{"num_hidden_layers": 8, "hidden_size": 512, "n_experts": 64, "experts_per_token": 6, "d_expert": 192, "d_shared_expert": 0, "hidden_act": "tanh_gelu", "moe_layers": [0, 1, 2, 3, 4, 5, 6, 7], "router_score": "sigmoid", "normalize_top_k": true, "routed_scale": 1.0, "balance_loss": 0.000351, "balance_bias": true, "init_std_router": 0.0335, "lr_router": 0.000339, "vocab_size": 39079, "norm": "layernorm", "norm_eps": 1e-07, "tie_word_embeddings": false, "optimizer": "laprop", "learning_rate": 0.000593, "beta1": 0.9, "beta2": 0.99, "batch_tokens": [65536, 131072, 196608], "max_seq_len": 768, "train_tokens": 1248000000, "max_steps": 10808, "dataset": "wikipedia_en"}
Below are experts of layer 3 (counted from 0) of a mixture-of-experts language model. Rows are named router (the router's row for the expert) and show model dimensions 0-127. Each number is 200 + 20 x the weight over its row's rms, rounded and kept within 0 to 999.
After each expert's rows: "comes after" lists some tokens at least twice as common just before its tokens as in all text. This comes from a sample of Wikipedia text that the model never trained on. Tokens count by the router's weight.

# expert 34
router,224,209,234,225,192,223,191,221,176,202,199,211,220,187,217,216,191,215,201,240,228,181,183,193,187,206,181,155,189,206,218,235,205,192,185,191,227,211,208,195,214,181,239,221,196,198,207,182,188,181,190,194,213,204,224,193,221,226,177,226,200,169,196,193,223,200,215,152,190,189,207,200,218,215,212,189,186,215,152,192,214,202,203,249,202,192,187,222,224,235,196,217,215,179,223,206,203,216,194,201,224,192,180,203,208,214,175,221,206,185,163,192,223,223,230,199,227,180,185,212,213,191,226,202,188,185,186,276
comes after: "1", "2", "\n", "u", "us", " K"

# expert 6
router,178,175,235,194,173,181,173,234,189,149,187,257,200,233,205,209,189,155,210,209,189,187,212,228,199,211,164,168,203,206,191,229,216,242,180,171,206,219,180,230,204,187,187,182,192,215,200,209,192,155,228,187,228,237,206,160,206,198,168,215,205,220,182,180,231,186,187,209,185,246,191,214,200,224,189,200,148,187,218,217,199,196,232,239,216,197,179,174,192,225,165,185,184,192,222,196,199,212,205,167,246,188,180,183,202,199,200,202,206,211,228,178,176,202,216,218,219,191,182,198,163,206,233,197,235,196,241,219
comes after: "1", "2", ",", " M", " V", " m"

# expert 36
router,197,239,230,180,197,167,216,188,216,222,203,207,222,220,200,192,204,198,225,218,184,172,198,225,203,216,210,178,245,205,154,182,185,195,221,169,202,196,192,217,255,250,187,230,221,218,226,204,191,184,208,175,202,232,136,199,221,228,217,199,212,217,194,195,237,188,204,172,197,210,209,193,243,203,195,176,177,232,223,236,168,197,220,223,215,165,220,189,204,218,189,208,198,229,207,213,192,235,193,216,179,164,163,189,177,206,220,217,215,183,201,181,192,182,211,228,168,208,189,189,215,230,237,160,227,187,226,184
comes after: " | ", ".", ",", " ", " (", "% | "

# expert 38
router,194,193,239,164,212,190,233,218,186,196,214,203,212,220,190,198,192,186,216,207,187,173,192,190,184,181,214,204,187,209,189,204,180,222,197,177,201,221,227,212,206,166,143,176,188,212,177,214,200,212,203,188,216,218,178,225,214,201,205,209,198,215,238,231,184,205,199,192,197,200,190,164,199,187,207,180,196,220,194,178,221,191,188,221,207,199,201,234,174,231,205,173,175,199,209,193,195,224,180,212,232,164,205,159,223,180,221,218,209,201,192,169,233,207,200,217,198,217,216,213,216,187,210,185,232,215,195,181
comes after: " | ", " F", " H", "; ", " J", "0"

# expert 61
router,220,224,219,203,181,172,216,193,170,193,219,213,214,225,174,201,172,173,197,228,197,170,191,214,168,213,199,238,233,208,194,209,201,210,197,208,184,204,191,213,216,190,191,215,158,200,224,197,213,180,186,184,224,188,189,219,186,221,166,195,183,186,181,186,188,211,226,171,188,223,179,184,185,178,196,190,181,203,205,176,146,209,185,239,241,229,210,223,181,207,212,219,171,210,197,190,182,186,217,188,227,145,200,138,191,222,185,212,201,184,191,175,172,214,223,199,206,238,205,193,208,204,221,196,198,204,193,227
comes after: "| ", "2", "1", " ", " | ", ", "

# expert 37
router,192,210,226,242,214,187,186,225,208,180,176,213,187,255,189,199,164,179,218,178,206,161,225,208,207,221,177,200,194,197,216,202,151,201,175,154,197,192,254,191,239,229,192,197,202,223,184,203,210,200,215,168,172,237,191,161,216,170,198,169,214,182,198,217,178,233,201,173,217,185,215,183,189,193,191,186,183,209,217,179,220,194,145,229,174,205,170,195,157,220,234,182,184,187,185,171,215,204,215,205,205,146,198,164,190,188,221,222,170,204,195,176,170,167,225,216,197,176,198,190,179,175,228,191,202,230,203,224
comes after: "–", "\n", "2", " | ", "°", "1"

# expert 3
router,248,175,216,187,175,234,221,198,178,213,122,197,196,182,208,220,194,191,220,195,201,142,162,179,199,171,183,189,201,198,181,178,177,212,243,198,225,226,190,206,223,192,181,180,216,194,189,184,198,191,186,182,233,212,163,190,185,218,173,209,222,187,174,191,233,211,182,183,197,182,221,176,209,204,213,195,182,186,215,252,167,210,200,204,203,154,236,191,201,231,196,214,180,196,194,232,191,234,211,175,256,159,152,202,189,235,237,195,216,186,172,188,188,201,195,211,153,224,207,185,222,190,154,184,196,205,204,213
comes after: "\n", " |", ")", " |  |", "| ", "% |"

# expert 11
router,174,232,177,223,215,217,189,212,168,181,175,199,209,193,196,193,169,187,226,222,196,169,215,159,168,212,182,216,229,182,201,185,179,189,201,161,213,208,185,203,181,208,179,187,195,216,192,222,181,241,170,196,159,223,206,163,227,197,189,195,201,222,186,160,202,209,193,183,211,223,218,193,206,207,198,184,185,200,189,190,210,240,196,212,200,183,218,236,210,213,229,206,185,175,179,204,228,176,194,209,224,175,159,170,176,180,190,214,178,175,202,230,182,212,196,216,210,209,187,220,220,178,249,195,213,194,173,231
comes after: ", ", " | ", "–", ".", " in ", " ("

# expert 2
router,208,203,225,219,209,201,191,180,171,198,192,209,182,234,213,172,187,186,205,229,189,172,216,194,205,237,190,177,191,205,202,177,209,209,188,173,211,197,189,204,171,153,215,208,181,171,177,180,168,207,197,194,208,203,165,205,202,197,230,188,203,192,187,177,171,184,219,227,226,177,208,195,193,193,212,191,178,191,224,197,160,180,174,222,197,175,181,223,209,246,203,201,209,201,207,218,211,219,221,181,216,141,177,181,184,197,198,194,176,182,186,214,217,180,220,186,193,237,230,174,213,207,243,202,202,225,194,206
comes after: "–", " | ", ".", "| ", "0", ", "